Below are experts of layer 11 (counted from 0) of a mixture-of-experts language model. Rows are named router (the router's row for the expert), gate (a neuron's input weights, with its number), up (a neuron's input weights, with its number), down (a neuron's output weights, with its number) and show model dimensions 336-447. Each number is 128 + 32 x the weight over its row's rms, rounded and kept within 0 to 255.
After each expert's rows: a language model's description of what the expert responds to; "comes before" lists some tokens at least twice as common just after its tokens as in all text. This comes from a sample of Wikipedia text that the model never trained on. Tokens count by the router's weight.

# expert 44
router [167 151 153  77 165 131 103 149 138 108 147 104 108 147 124 132 174 118 107 159 131 110 146 133 162 113  68 184 101 135 131 138 104 171  92 146 117 120 131 172 137 202 183 138 166 138 183 101 146 178 131 103 134 132 141  77  99 140 111  69  97  76 172 128 146 108  82 100 163 212 144  74  90  68 148 127  92 123 123 180  67 107 128 136 139  68 129  83  38 137 123 176 172 157 182 149 128 140 202 189 168  67 136 134 155 182 127  90 114 147 117 125]
gate0 [131 147  90 150  71  72 149 104 106  80 107 111 120 136 145 102 130 125 113 121 132 137 109 123 146 155 151 133 170 104  82 156 109 145 141  85 159 172  69 140 149 102 109 107 145  99 138 128 154 140 203 132 125  84 156 163 129 140 130 117 162 194 154  88 146 130 120 112 109 112 134 194 140 184 162 146 214 172 132 123  78 172 180 122  80 129 157 100 132  86 151 112 135  92 118 141 131 100 112 144 138 139 141 142 111 116 115 159 142 199 132  97]
up0 [165  59 149 144 147  56 204 165 107  97  94 141 112 103 137 178 116 161 115 179 189 109 130  59 116 177 162 143 171 122 164 131  92 107 151 160 166 158 164 146 142 123 107 150 131 142  85 129 132 129 121 138 170  87 185 195 151 121 131 148 143 110 132 102 119 146 155 152 105 162 105 120 119 137 121 118 143 132 164 112 145  98 175 123 108 101 140 100  91 115 150 139 110 180 127 108 137 165 125 124  98 106 124 171  95 118  95 143 117 101 188  90]
down0 [111  93 104 146 160 135  74 121  97 172 105 144 112 125 190 148 123 180  71 144 148 145  90 122 175  93 134 139 107 158 104 166  38 169 121 139 123 176 145  98 174 156  95 124 156 151  95 104 128 109 141 132 143  73 163 100 137 142 174 144 116 107 112 103 167 124  84 105 146 115  91 170 174 135 131  99 100 146 131 104 141 114 157 110 160  72 100 168  81 128 180 149 151 151 149 107 131 150 167  84 130  84 166 126 173 117  87  65 138  90 101  76]
List and heading punctuation. Structural punctuation in headings, tables and lists, such as = at article starts, -, |, and colons after labels, plus in, of, on in credits.
comes before: " the", " The", " \"", " List", " A", " T"

# expert 56
router [ 87 124 119 105  97 123 135 137 145 166  96 159 162 129 163 166 124 124  84 150 170 144  96 141 142 141 164  83 114 109 131 175 137  78 142 125 115 136  81 136 143 166 128 104 142  78 171 152 120 143 112 133  96  67 108 117 165  68 138  92 169  83  83  79 113 120 106 128 115 117  96 119 119 144 126 139 152  98 105  99 147  91 133 112 108  94  56 189 201 119  80 119 143  79 111 113 147  90 177 185 111 166 144 191 138 126 125 119 160 170 173 131]
gate0 [ 89 152  80 162 149 182 173 184 123  89 169 124 137 162  81 117  46 104 159  75 111 130  90  69 118 163 127 155  72 110 158 179 155 132 126 120 105  96 100 112 124 142 111 102 145 129 155 116 184 118 118 151  74 103 145 125 134 138 171 102 137 160  90 109 151 131 138  48 102  88 150 103 120 103 108 138 161 119 103 166  69 192 127 182 129 104 112 119 136  37 107 117 142 126 164 159 136 110  96 167 101 157 178  94 128 193 193 117 129 154  67  44]
up0 [122 125 133 202 119 131  84 127 128 128 143 131 134 127 128 130 118 131  57 141 146 100 146 104 149 148 145 135 111 150  28 162 197 124  93  57 126 134 148  88  72 135 161 123 167  85 128 146 100 160 132  80 170 130 117 182 115 157 128 136 142 122 106 168 178 102 132 112 181 154 147 111 101 121 191 154  85 196 139  64 141 113  77 149 159 103 132 151 140 157 116 141 126 196 157  81 126 149  89  78  86 110 138 104 119 124 102 135 137  85 118 116]
down0 [101 138 113 111 164 130 122 167 157 119 140 147 148  92 108 149  77 153 117 154 118 138 185 140 105  44 151 106 145 105 134 140 137 116 131 164 130 135 144 135 136 166  99 144 114 117  94  94 140 120 125 159 165  80 132 196 117 105 148 101  89  97 143 126 104 138  94 121  73  84 117 159 168 120 134 118 120  51 111 118 162 117 150 117 102 118  65 128 131 152 164 119 116 186 122 157 198 133 163 112 135 128 188 107 179 139  60 140  78 100 132 114]
Sports match reports. Words in sports match narration and results tables, such as scored, beat, winning, opponent, minute, plus the, two, and table pipes.
comes before: " ", " the", "–", " a", " first", " game"

# expert 13
router [ 94 102 105 130 121 150 159 127 146 113 172 139 132 134  84  77  94 137 108 113 134 111  97 159  78 138 198 125 137 162 111  54 125 105 132 107 128 168 163 107 153  66  74 152  81 133 120 145 138 120  95 153 202 111 154 166  39 112 150 169 131 168 150 181 144 143 113 158 107 158 162 168  92 120 172 147 140 108 121 114 139 102 100 101 107 112 121  94 112 101 123 104 132 139 130 156  89 153  85 130 114 111 154  83 141  97 112 192 174 109 132 112]
gate0 [152 132  65 125  78 101 162 166 120  86  64  97 139 155 205 146 137 152 225 169  44  91 154 166 109 142 122 124 180 112 142 122  98  81 110 148 107  88 106 138 110 159 124 146 116 115 171 187 155 112 116 125 118 172 139 116 108  90 103 106 100  96 112 149 120 112 113 168 102 170 114  74 106 174 111 165  97 178 107 186 129  82 176 181  83  77 103 165 147  80  86 126 112  70 136  99 116 122 117 125 162 198 133 129 111  85 125  76 114 178 156  86]
up0 [155 122 163 152 168  93 148 150 140 150 121 136 118 120 133 178 140 120 124 167 171  86 112 102 144  94 131 145 147 173 134 161 199 161 115 141 129  94 113 117 163 111  64 123 163 116  64 120 128  94 173  72  83 117  91 109 182 165  83  83 120 168 166 115 154 161 155 167 115  90 109 124 155 149 154 116 115  68 116 138 138 126  85 129 178 112 124  84 128 113 113 183 132 139 113  87 155 115 130 147 104 103 128 136 103 144 135 140 120 131 137 161]
down0 [104 121  98 143 152 112 162 140 124 114 116 114 106 167 178  88  78 180  69 166 102  99 106 172 120 132 130 165 132 154 117 137 113 159 148 145 176 119 160  93 201 152 158 131 158 125 166 155 110 116  98 143 109 102 104  65 150 194 127 116 115 155 194 178 161 106 172 155  65 137 140  28 149 167 103 143 132 143 144 137 191  79 153 132 134 124  86  94 158  81 104 164  85 118 126 155 107 187  77 143 124  72 163 128  99 118 121  88  93 103 170 165]
Ordinals and nationality adjectives. Ordinal suffixes and words, mostly th in 20th century, plus nationality adjectives like German, Greek, Chinese and numbers in tables.
comes before: " century", ".", "th", ",", " years", "%"

# expert 20
router [101  91 162 130 162  90 126 147 112 120  98 121 153  89 174 128 112 144 107 160 171  99 126 153  76 183 128 155 129  88 160 190  87 138 143 159  97 129 166 125  83  97 130 140  85 131  81 129 178 132  61 123 137 159 154 176 134 125 104 146 152 131 157 138 123 108 167  77 166 174 165 153 163 152  98  91 163 132 164  91 124  90 154 110 148 169 102 130  95 123 159 133 113  43 110 117  83 140 166 126 103 179  87 138 116 121 152 149 155 118 106 142]
gate0 [162 113 113  99 115 124 147 125 108 181  96 177  90 139 112 198 118 116  80 116 133 135 143 179 103 150 128 124 122  83 146 125  63  92  84 209 191  93 138 179  61 129 137 169 143 182  99 203 109  97 106  89 142 100  69 108 120  59 153 152 143 127 156 110 130 112  56 107  98 104  96 117  95 155 175 138 153 119 175 156 176 147 138 106 139  78  86 104 181  89  95 110 152 133 180  96 151 173 135 140 158 113 188  46 110 146 161 215  93 187 145 143]
up0 [154  92 172  90 105 150 116 108 119 131 114 135 107 150 105 216 165 110 116 135  88 156 160 125 121 131 112 124 114  63 145 109 141 174  68 134 145 132 115 171  94 139 139 175 135 158  87 164 154 125 120 149  94  79  57 105 126 144 104 141 119 109 127 135 107 125  99 119 127  77 146 113 132 178 140  92  95 152 155 163 175 127 123  47 101 101  77 116 167 110  67 126  94 100 177 126 117 161 123 139 134 104 168 117 113 124 170 214 104 209 110 103]
down0 [171 131  98 117 138 162 146 122 113 145 120 126  91 120 100 123 132  85 139  69 148 104 152 152  90 127 124 176 182  71  99  96  98 113  53 107 135  83 120 151 131  54 146 147  79 147 170 124 139 211 130 115 143 139 124 164 105 143  67 173  81 151 161 139 155 156  97 129 171 118 119 144 143 119 145 118 143  76 163 133 165 111 100 141 158 107 123 137 124 194 123  91 163  87 166  51  82 148 144 124 194 157 100 131 157 128 161 173 132 114 155 146]
Institutions and places. Nouns in institution and place names like University, College, Church, County, Royal, plus the word law and the ). after years in citations.
comes before: ",", " of", ".", "\n", ".\n\n", " in"

# expert 60
router [148  85 169 177 145 184 157 157  85 123  73 144 116 110 100 182 164 108 168 125 152 125 117 164  53 128 127 108 146 198 113 143  89 147  93 113  79 142  88 169  92 125 112  96 150 181 140 119 115 123 183 157 176 141 137 193 163 170 173 122 153 108 110 104 104 133  72 128  82 123 138  71 144 168 116 144 144 138 103  49 148 106 155 147 220 206 150 113 182  93 115  97 114 119  95  93 133 178 103 137  99 141 183 102  88 152  82  92  55 124 162  22]
gate0 [141 168 154  78 156 124 121 133 156 151  99  51 151  98 171 160 138 132 153 111  73  75 154 138 158 145 109 152 187 157 122 140 122  81 152 130 189 113 119  72 116 103  78  99  94 112 197 151 107 112 120 157 120 124 152 128 127 148 105 119 159 111 114 114  86 129 102 119 141  91  97 149 129 128 144 117 139 147  83 204 107 150 126  85 186 119  66 140 128 139  94 167 198 100 114 141  89 101 193  66 126 155  79 153  92 103 106 169 132 153  97 151]
up0 [ 81 207 146  95 133 118 115  90 141 157 124  47 153 119 169 139 135 120 161  92 112  79 168 161 158 106 133 176 218 138 113 125 101 114 120 124 241 112 140  82 115 120  98  76  97 130 154 101  84 135 164 179 125 130 108 109 124 117 106 125 177 100 162 105  96 149 106 127 123 108  93 137 160 130 131 123 141 160 115 191 124 133 137 111 136  77  71 119  83 128 118 129 130 121 143 151 124 109 188 109 178 138 100 137 129 114 119 106 126 149 126 160]
down0 [143 131 159  64  78 117 163 114 110 178 119  73 100 158 208 152 113 150 112 123 151  96 145 182 160 142 131 127 140 141 120 124  72 136 116 123 114  75 166  59 168 143 161 148 138 121 161 122 124  94 132 113 141 118 161  99 136 127  88 104 144  89 103 104 162 181  79  67 148 136 104 164 122 113  98 183 121 147  83 159 125 122  85 155 170  92  78 163  82 146 148 187 133 112 107 135 134 131 174  82 141 121 121 138 155 148  91  92 112 190 161  77]
Field labels and list headers. Label nouns in infoboxes and list headings, often after a dash at line start, such as Height, List, Location, Species, Genus, Coordinates.
comes before: ":", " of", "\n", " for", "Species", "==\n"

# expert 34
router [101 148 134 119 145 158 119 120 131 128 119 103 196 113 106 102 148 100 132  93 103 168 128 153 152 134  64  54 124 181 130  77 102 126  84 152  90 141 154 188  71 108 160 147  93 143 144 191 121 109 154 117 127  82  70  68 107 135 140 184 206 147 182 164 138 141 157 118  92  94  68 139 179 146 191 162 130 116 136 101 206 136 130 158 131 104 160 185 121 152 133 149 180 116 109  98 144 141 100 153 135 152  95 131 123 139 144 168 117 141  77 132]
gate0 [138 155  49 134 103 131 119 102 154  50 138 131 106  66 129 103 141 126 157 126 108 188 109 112 132 129 139 135  92 137  96 171  95 188 132 155 130 146 153 101 121 115  95  93  98 112 175 137 204 127 165 155 174 182 136 117  94 109 105 114 146 134 134 178  36 133 183 130 120 148 130 133 128  94 148 111 135 126  78 135 162 157 182 117 108 104 151 151 114 148 151 157 120 123 123 134 137 133  81 146 116  59 153  39 127 126 134 153 115 166 131  84]
up0 [147 111 185 152 129  88 136 110  89 196 112 172 116 179 146 198 132  84  89 132 175  92 121 141 126 135 146 130 157  83  89  72 181  87  92  84  88 142 108 167 129 142 141 154 169 124  83 107  32 161  61  95  96 105 149 122 185 143 116 152 127  75 107  78 189 114 115 106 137 145 124  92 110 156 103 147 102 129 195 121 172 110  95 168 187 117 100 129 154 144  71  88 119 148 118 115 121  99 212 139 135 196  92 213 137 103  79 115 135 131 134 153]
down0 [116  83  78 108  63  94 129 180  85 115 167 161 216 133 135 109 142 132 106 122  96  65 126 156 150 110 186 139 122  92 112 159  86 130  87 128 118 151 108 165 139 113  59  57 146 157  72 114 108 141 156 164 126 125 169 212 106 152 153 122 143 120 129  96 104  63 109 132 148 164 163 132 129 132  95 151 119 140 131 126  80 180 146 178 131 179 107 128 121 137 113 144 138 127 131 144 145  98 139 113 102  98 111 116 177  85 132 155 149 106 183 106]
Table row ends. Line-ending pipes closing Markdown table rows, plus separator rows and short cells like Win, Loss, FW, MF.
comes before: "|", " |", "-", " |\n", ";", "Source"

# expert 58
router [ 73 195 137 115  91 121 108 139 107 191 120 207  30 168 186 112 147 121  75 174 114 130 113 145 126 171 104  98 101 127 155 164 129 129 198  59 135 164 183 139 127 148 174 144 163 167 123 134 143 142 155 144  74 160  74 134 122 100 145 156 127 138 114 180 159 112 138  47 159 103  81 119 137 139 166 126 199  89 138 144 138 162 153 122 144  52  63  86 129 110 144 121  51  70 136 116 113 126  94 141 135 177  92 108 143 117 131 153 166 118 115  76]
gate0 [178 151 118  78 146 170 118  53 125 170  92 159  90 156 131 143 150  87  48 132 124 168 108 176 101 121 153  62 127 100 105 122 101 143 134 117 146 162 120  89 158 124 141 112 138 126  83  80 155 153  74 144 136 151 127 131 154 150 110  60 149 112 146 118 125 163 145 143  84 120 174  82 125 114 169  97 110 137 129 111 112 145 119  75  96 111 130 123 167 124 129 107  98  70  91  90  99 166 145  84 162 150  34  90 104 122 110 130 128 105 144 107]
up0 [130 131 149 149 156 103 116 183 140 148  74 209 163 133 187  96 110  93  88 166  86 100  40 162  83 149 122 157 169  76 164  96 124 117 135 126 149 145 145 110 118 134 135 138 123 136  90  75  85 144 149 110 159  92 111 135 167  63 125 167 122 119 198 140 142 141 145 127 174 136 110 200  87 171 129 161 148 134 193 125 124 103  75 147  99 143 118 124 109 167 137 108 159 126 152 153  59 127 101 120 110 110 114 183 127 119 155 174 183 154 122 153]
down0 [129 100 134 165 136 116 193  89 123 132 114 153  92 142 152 143 144 146 184  83 116 101 156 180  68 121 144 125  97 117  91  63 107 111 120 135 160 112 160 145  85 112 126  72 122 143 117 168  90 113  99 159 138 115 109 182 116 108 118  60  75 108 130 145 108 174 124 131 117 147  79 135 158  81 120 103  49 142 168 154 192 146  82 159  87 133 149 152  74  98  76 152 191 161 129  81 141 120 158 129 110  97 158 102 168 129 150 171 118  83 162  80]
Colons and separators. Colons after labels in infobox and statistics lists, plus cell pipes before numbers, such as Total:, Coloured:, Winners (1):.
comes before: " ", "00", " The", " A", " \"", " UTC"

# expert 4
router [ 80  89 166 125 142 138 169 179  78  95 147 145 102  96 151 140 139 137 170 179 106 144 144 131 125 120  98 158 101  98 167 178  83 124 160 136 185 141 168 192  81  78 109  98 150 156 120 159 160 140 102 189 158 101 185 184 144 100 177  96 140 117 104  67  89  80 119 162 161  95 100  77 131 155 132 164 114 168 130 128 127 142 158 114 110 167  53 137 175 110 201 160 125 103 130 132 125 106  95  93 100 134 117  53 114 127 172 153 137 186 119 135]
gate0 [187 115 155 139 141 140 171 163 124 123 176 186 134 191 112 188 159 116 108 151  93 104 123 117 105  95 134 156 125  74 136  65  82 122 204 133 145 126 117 120 157 142 143 142  92 130 113 114 167 138 125 127 127 147 146 143  92 135 133 151  90 163  93 119 126 113 135 176 151 134 130 152 101 143 126 113  97  95 129 187 105  90 174  77 182  97 119 112 152 139  77 148 160 131  99 126 102 149 108 111 174 145 117 100 165 108  44  80  87  48 136 110]
up0 [ 98 108  78 113  86 146 148 149  94 191  77 169 124 101  71 105 122 133 108  66  56  52 108 117  72  75 158 125  90 150 135 135 148 129 125 124 106  83 151 139 169 136 106 140 103 112 124  79  83 134  94 156 112 163  99 145 170 171  93 124 108 153 110 123  62 121 133 130 135 122  81 100  74 102 102  96  84 138  93 120 118 194 157 139 125 128  87 162 150 161 161 164 175 177  91 160 139 139 187  61  88 103 102 125  88 100  86 118 152 125 152 118]
down0 [155  64 166 144 110 158 170 114 155 166 130 140 141 193 102 131 137 165 116 140  92 126  96  70 174  94 122 148 154  80 144 120  93 127 160 141 167 145  91 138  79 177 176 158 149 137 155 132 181 137 103 162  95 123 140 138 152 116 188 107 126  90  66  92 116 112 137 113 154 165  74 117 121 110 176  95  80 105 160 143  75  85 134  99 128  72  68 194 153  95 123 190 147  72 107 141 104 143  80 154 110  91 100 121 197 145  99 167 133 129 154 119]
Architecture and buildings. Nouns and their articles in descriptions of buildings and their parts, such as top, tower, roof, brick, doorway, Street.
comes before: " of", " in", " was", " is", " and", " on"

# expert 45
router [108 186  90 103 124  98 134 126 110 106 126 111 142  85 119 112  76  81 115 179 135 141 110 153 126 165 130 107 100 120 149 123  92  77 140 122 135 143 127 109 151  33 117 201  92 149 140 119 122 158 131 157  85  45 153 116 114 122 151 116 182 133 138  92 135 136 143 100  64 186 103 169 174 168 165 197 137 133 153 146 145 102 130 113 109 102 141 107  74 168  58 131 141 158 168 135  63 138 154 125 173 162 111 134 133 192  97 103 168 110  78 145]
gate0 [129 138  90 115 156 167  88 132 153  98 131 137 149  92 139 149 161 140 134 140  71 112  41 125 152 116 127  98  84 150 137 122 170 159 147  66 152  38 138 134 158 131 155 124 109  92 204  90 102 158 187 137 149 118 153 181 126 160 157 118 110 102  93 123 156 118 128  57 153 115 142 118  92 109  96 135 147 154 118 124 154 102 116 134 117 136  74 138  99 152 141 130 116 136  84 148 127  99 120 113 166 114  72  50 158 144 165  62  99 122 150  97]
up0 [133  98 153 137 142 104 151 105 130 184 166 118 113 183 140 113 101 143 104  88 187 109 139 191 111 151 168 181 154  94 106  98  82  98  77 142  98 188  88 163  88  85 120 104  84 163 141  53  50 155 113 138 145 118 156  93 115  91 157 140 153 136 153 112 148 139 160 195 101 103 101 151 164 107 154 111 136  70 160  77 165 150 115 138 103 132 181 131 140 155 125  87 135 132 106 121 136 151 169 108  93 135 118 185 134 132  94 163  70 107  97 113]
down0 [130 120 114 103  88 178 133  99 112 148 137 175  90 178 103  52 104 134 130 166 118 102 108 117 102 206 136 119 157 200 148 136 165  96 128 128 224 141 126 143 168  96 189 149 141 160 126 177 105 124 150 125 167 158 129 170  84 144 176 130 147  87 111  96 189  69 133 176 128  85  95 140 156 135 130 167  82 122  83  91 167 172 107 154 151 103 138 118 121 154 135 105 129 133 123  89 131 104  96 181 148 156 154  91 108 117 112 145 168 144 107 177]
Score dashes, table bars, pronouns. Dashes in match scores and bars in sports standings tables, plus pronouns such as we, they, this, them.
comes before: " ", "1", "0", "2", " were", " are"

# expert 54
router [101  86 123 140 114 122 157 152 119 124 146 115 143 113 138 111 102 105 120 132 102 128 150 116 190 108 123 114  84 138 135 144 173 100 155  97  63 215 106  92 142 157 136 105 135 118 164 124 152 136 113 112  86 164  92 150 117 143 124 168 178 155 171 121  67 138 133 132 126  63  79 105 117 122  72 135 137 141 138  87 130 106 173 146 127  66  77 160 134 123 144 142 118 156 118 138 146 111 165 156 123 115 125 159 147  60 143 156  64 192 119 112]
gate0 [154 111 150 136 145 142 120 157 185 161 110 132 195 213 173  85  85 135  69 118 117 138 142 145 176 132 157 102 102 152 110 157 128 153 143 120 113  99 120 123 137 148 144 144 167 103 108 158 171 145 147 108 137 169 167  84  85 165 166 116 143 158 128 125 128 110 134 172 118 130 111 150 159 120 128 174 122 131 145 135 159 105 150 163 141 147 168 106  76  70 169 120 109 144 134 171 124  57 158 121 128 122 144 121 178 186 196 173 103 105 125 119]
up0 [120 144  73 104 194 128 136 116 143 173 137 120 105 231 100  42  83 103 109 127 134 144 175  71  81 118  83 110 135 142 155  78  96 126 154 150 131 107 144  87 131 148 134 123 168 136 135 149 121 153  84 178 211 136 171 118 135 169 119 166 199 108  87  83  51 203 106 142 121 143 129  76 133 146 100 174 125 112 127 134 122 103 149 110 151 145 147 118  67 100 123  95 119 105 131 110 139 132 126  97 119 114 132 146 139 170 147 117 110  91 123 121]
down0 [210 123 120 155 114 135 138 129 137 151 113 103 139 111  83 142 133 173   0 106 140 157  96 131 132 130 152 172 103 160 122  88 143  94 117 130 119 123 144  59 111 117 127 154 138 155 107 176  70 159 129 153 133 129  99 150  99 102 119 128  76 156 158 113 145  93  90 103  84 120 165 112 111 159 122 152 137 102  96  71 145 142  87 145 124 130 160  88 149 123 133 113 168  89 101  93 139 158  91 124 106 115 165 111 177 111 132  98  92 168  79 159]
Team sports terms. League and team words in sports articles and game tables, such as All-Star, NHL, New England, White, table pipes and score parts.
comes before: " ", " the", " season", " League", " team", " ."

# expert 36
router [138 111 148 157 136  72 171 132 122 150  94 108 173 164 132  82 102  89 124 181 115 115 163 104 216 130 199 132  81 101  39  91 161  80 155 134 110 129 108 124 107  76 201 159 126 121  81 116 121 104 127 147  84 144 101 178 182 152 123 131 143 162 136 123  74  99  96 116  73 142 170 143 142 160 105  89 102 113 113 133  59 146  94  97 148 164 121 119 158 107 148 159 111 149 147 154  95 166 122 134  97 155  90 126 158  95 156 140 126 124  89 102]
gate0 [ 76 163  42 110 161 132 127 153 148 151  85 163 143 128 133 156 195 153 127 158  76 112  96  85  86 145 118 105  90 132 136 116 117  58 137 134 159  90 158 116 156 147 152 107  92 104 121 158 105 117 143 148 102 139 127 132 154 114 117 106 116 128  86 141  86 140 178 150 140 160 119  93 115  74 113 181 119 151 170 162 152 108  85  92 172 119 105 147 136 112 110 159  61 153 182  97  88 117  97 161  60 131 140 130  87 184  77 113 103 153 145 183]
up0 [226 162 126 153  90 132 166 140 114 147 146 159 133 154 112 106  79 120 180  76  85 158 133 105 144 102 123  88 189 140 144 144 147 134 136 143  78 167  98 159 139 135 135 140 140  43  97 126 130  51 121 114  70 142 119 107 114 122 188 186 120 140 104 167 155 171 138 146 137  89 145 106 137 117 142 156  99 139 144  46  87 125 136 170 137  61 126 131 103 150 150 104 148 145 105 151 153 132 131 189 126 146 111 170 174 115  74 133 172 133 140 143]
down0 [179  75 148 110 167 109 131 129 120 123 137 126 201 122 143 114 131  88 135  54 129 124 121 119 155 133 139 150 165 144 131  84 128 146  90 155 167 236 204  86 110 112 114 109 161 195 165 155 122 170 102 174 115 100 134 106 140 142 184 104 145 130 117 189  48 162 126  95 119 154 119 105  97  67 149 107 141 156 161 140 133 186  89 173  76 103 151 139 133 112 162 110 110 140 116 119 117 133  96 111  74 152  93 149 111 164  99 120 100 140 152 141]
Sports tables and venues. Table separators, plus signs and abbreviations in standings and schedule tables, and venue or campus names such as Arena, Center, Hill.
comes before: " ", ";", " York", ")", "L", "E"

# expert 29
router [127 150 103 129 151 117 154 125 130 140 165 123  97 145 173 121 178 126 155 134 132  91 164 135  79 134  92 116 119 132  92 224 157 131 104 113 168 138 111 129 151 100 121 129 176 152 130  69 146 148 121 110 178 129 151 125 159 121 150 133 128 101 118 129 222 126 122 186 123 126  96 113 155 137 144 135 117  92 177  88 178 211  88 140 137  31 125 135 130 148  85 136 132 222 153 107  82 166 180 210  82 123 158 143 121 128  93 183 137 120 189 183]
gate0 [130  87 146 140  98 152 104 101 152 142 104  82 199 125 169 103 160  76  89 114 109 108 114  91 146 103 159 190 192 166 163 117 109 120 124 127 134  95 178  75 115 159 115 134 118  98 122 132  74 160  80 137 132 175 106 181 132 142 112 202 199 132  60  94  90 101 207  96 117 134 129 179 172 147 143 118  98 105 165 149 151 130 123 111 118 143  67 116 138 139  93 103 165 134 119 129 153 120  84 112 114 121 116 123  94 118 194 139  98 154 198 119]
up0 [ 87  53 150 149 100 142 130 174 119 110  74  95 146 147 136 139 171  51 148  88  92 110 122 113 135 103 122 160 157 154 153 144  89 149 139 146 146 104 169  85 123 148 110 165 123 102 138 143  79 120 100 167 127 174  95 132 158 127 159 198 156 138  89 123 124  91 179  74 128 161  85 152 200 153 134 122  90 132 132 127 169 147 113 123  95 126  42  60 124 132  69 103 178 132 172 104 169 123  97 113 101 135 113 119  60 115 137 127  90 130 157 114]
down0 [138 163 126 144 138 120 108 146 120 146 135 135 126  90 129 196 112 114 108 145 128 118  78 156 113 151 191  98 146  80 109 138  67  71 102 114 175  83 151  85 154  95 110 120 149 100 126 138 155 132 119 103 168 136 104 160  95 127 153 105 160 170  79 127 166 146 100  87 121  94 132 138 117 152 127 109 113 119  88  72 104 159 133 149 115 147 116 175 135  94  95 138 111  82 175 104 140 185 201 184 129  92 153 137 114  77 134 115 106 156 190 184]
Commas. Nearly all commas, most strongly thousands separators inside numbers in tables (4,602), also clause and list commas in prose.
comes before: " and", " which", "000", " but", " who", " including"

# expert 1
router [118 141 139 109  74 126 175 161 158 164 106 151 164 122 132 135  90  80  97 139 100 106 162 100 139 162  70 111 160  87 157 122 149 102 159  75 164 149  96 137 100 117  96 118 128 179 119 111 112  62 121 150 101 163 153 151 124 139 106 147 119 119 141 159 161  89 142  92 163 141 201 120 110 173 107 179 107 102  98  99  70 119 126 139 126  65 132  95 143 161 108  93 166  57 168 101 165 120 132 162 108 166 140 140 122 113 131 139  74 102 131  79]
gate0 [ 96 120 146 102  90 153 103 102 132 178 110 100 121 149 235 110 189 159 139 145  99 172 106 186 166 185  90 157 121 119 202 132 135 131 194 139 152 123 140 100  67 129 188 106 200 118 137 128 116 135 121 148 134 141  45 102 112 131 143 162 132 133 144 126 125 104 122 140 139  68 100  92 119 123 152 102  90 100 150 164 185 147 100 137 138 121  90 109 135  39 113 105 123 126 173  50  97  98 116  94 198  94 103  53 137 164 169  51 110 126 104 132]
up0 [114 117 115  89 154  58 122 154 118  78 135  81 137 168 127 125  48 138 171 133  75  92 143 157 122  33 135 100 139 152  89  94 127 111 101 179 111 104  83 122  83 119 132 139 107 117 144 124 125 127 114 133 106 112 183  95 147 121 143 138 144 155 150 122 137  87 106 158 136 136  95 158 189  91 128 152 180  99 128 146 118  76 130 137 166 130 145 129 101 125 137 142 124 120 109 138  95 131 131 132 117 108 153 167 125  84 152 173 140 149 130 136]
down0 [111  65 194 128 114  81 117 129 109  98 125  88 109 143 143 129 162 118 135 205  93 152 120 141 100 143 141  71  59 104 130  62 168 127 155 108 199  89 147 146 107 145 125 113 137  83  87  81 134 150 129 130  94 119  84 166 150 122 118  57 119  89 131  73 122  88 113 131  95 165 119 113  99 148 111 129  99 119 149 103 159 116 113 128 105 130 107  91 130 115 110 209 136  88 148 100 103  98  94 162 132 125 137 102 139 163 134 151 135 129 108 147]
Table cell separators. Pipe separators between cells in markdown tables, mostly in header rows, plus semicolons closing list items such as —; or .;.
comes before: " ", " —", " %", " Votes", " Candidate", " —;"

# expert 23
router [120 135 149 103  81 100 117  97 123 109  86 126 133 163 179 107 160 113 102  59 144 142 105 145 167 118 125  93 131 198  77 193 156  86 124  74 150 119 158 127 113  72 188 121 167 146 134  82  90 116 158 150 138  64 140 137 139 146 132  84 133 129 101 178 196  98 114 134 145  75 140  86 120 108 131  88 124  87 138  68 134 125 144 172 149  49 147 206  88 129 136 107 146 128  90 141 105  73 164 165 113 113 103 124 115  95  75  90 135  75 126  70]
gate0 [ 88 105  83  80 118 120 157 209 124 114 149 163 146 148  86  42 178  79 120 135 128 169 135 124 165 118 139 134 130 150 118 143  72 121 166 184 116 103 103 125 138 128 146  66 135 164 163  86 127 124  99 146  79 139 192 141 128 167 117 120 111 125  55 113 152 130 145 121 123 131 114  86 135 131 166 145 112 161 125 148 106 187 163 147  98 103 126 123 140 113 129 154 179 149 143 140 108 158 105 106 176 110 118  64 120 124  89 120 197 125 127 168]
up0 [137  76  81 104 111 132 135 233  93 106 171 181 175 156 117 116 180 122  94 101 121 185  72 118 140 121 117 164 133 172 153 112  99 145 214 148 185  98 101 157 172  92  99 108 121 145 171 112 160 115  69 143 113 115 106 118 119 106 154 126 120 136 117  75 163 124 117 109  94 122  88  99 146 168 141 135  58 117 132 162  74 124 135 113 135 139  90  96 146 148 153 137 176 167 101 173 152 116 134  92 136  95  67 115  81 142 110 116 156 169 112 170]
down0 [116 126  88  82 102 146 105 136 156 146 122 122 153  91  90 132  52 116  96 125 142  95 100 159  85 163 143 109 139 143 164  77 115 125 115  95 146 159 143 113  51 112 193 110 153 113 101 139 145 151  87 113 139 135  80 129 168 121 135 163 114 207 125 153  76 120 115  71  62 126  88 135 166 126 121 157 138 168 144 105 142  92 143 164 133 124 145 132 118 115 149 147 183 156 162 141 113 110 117  80 186 107 136 150 110 173 121 118 117 108  87 140]
Sentence boundaries, connectives. Sentence-ending periods and closing quotes, sentence openers like The, These, Although, Because, and year digits in asteroid tables.
comes before: " The", " He", " In", " the", " he", " She"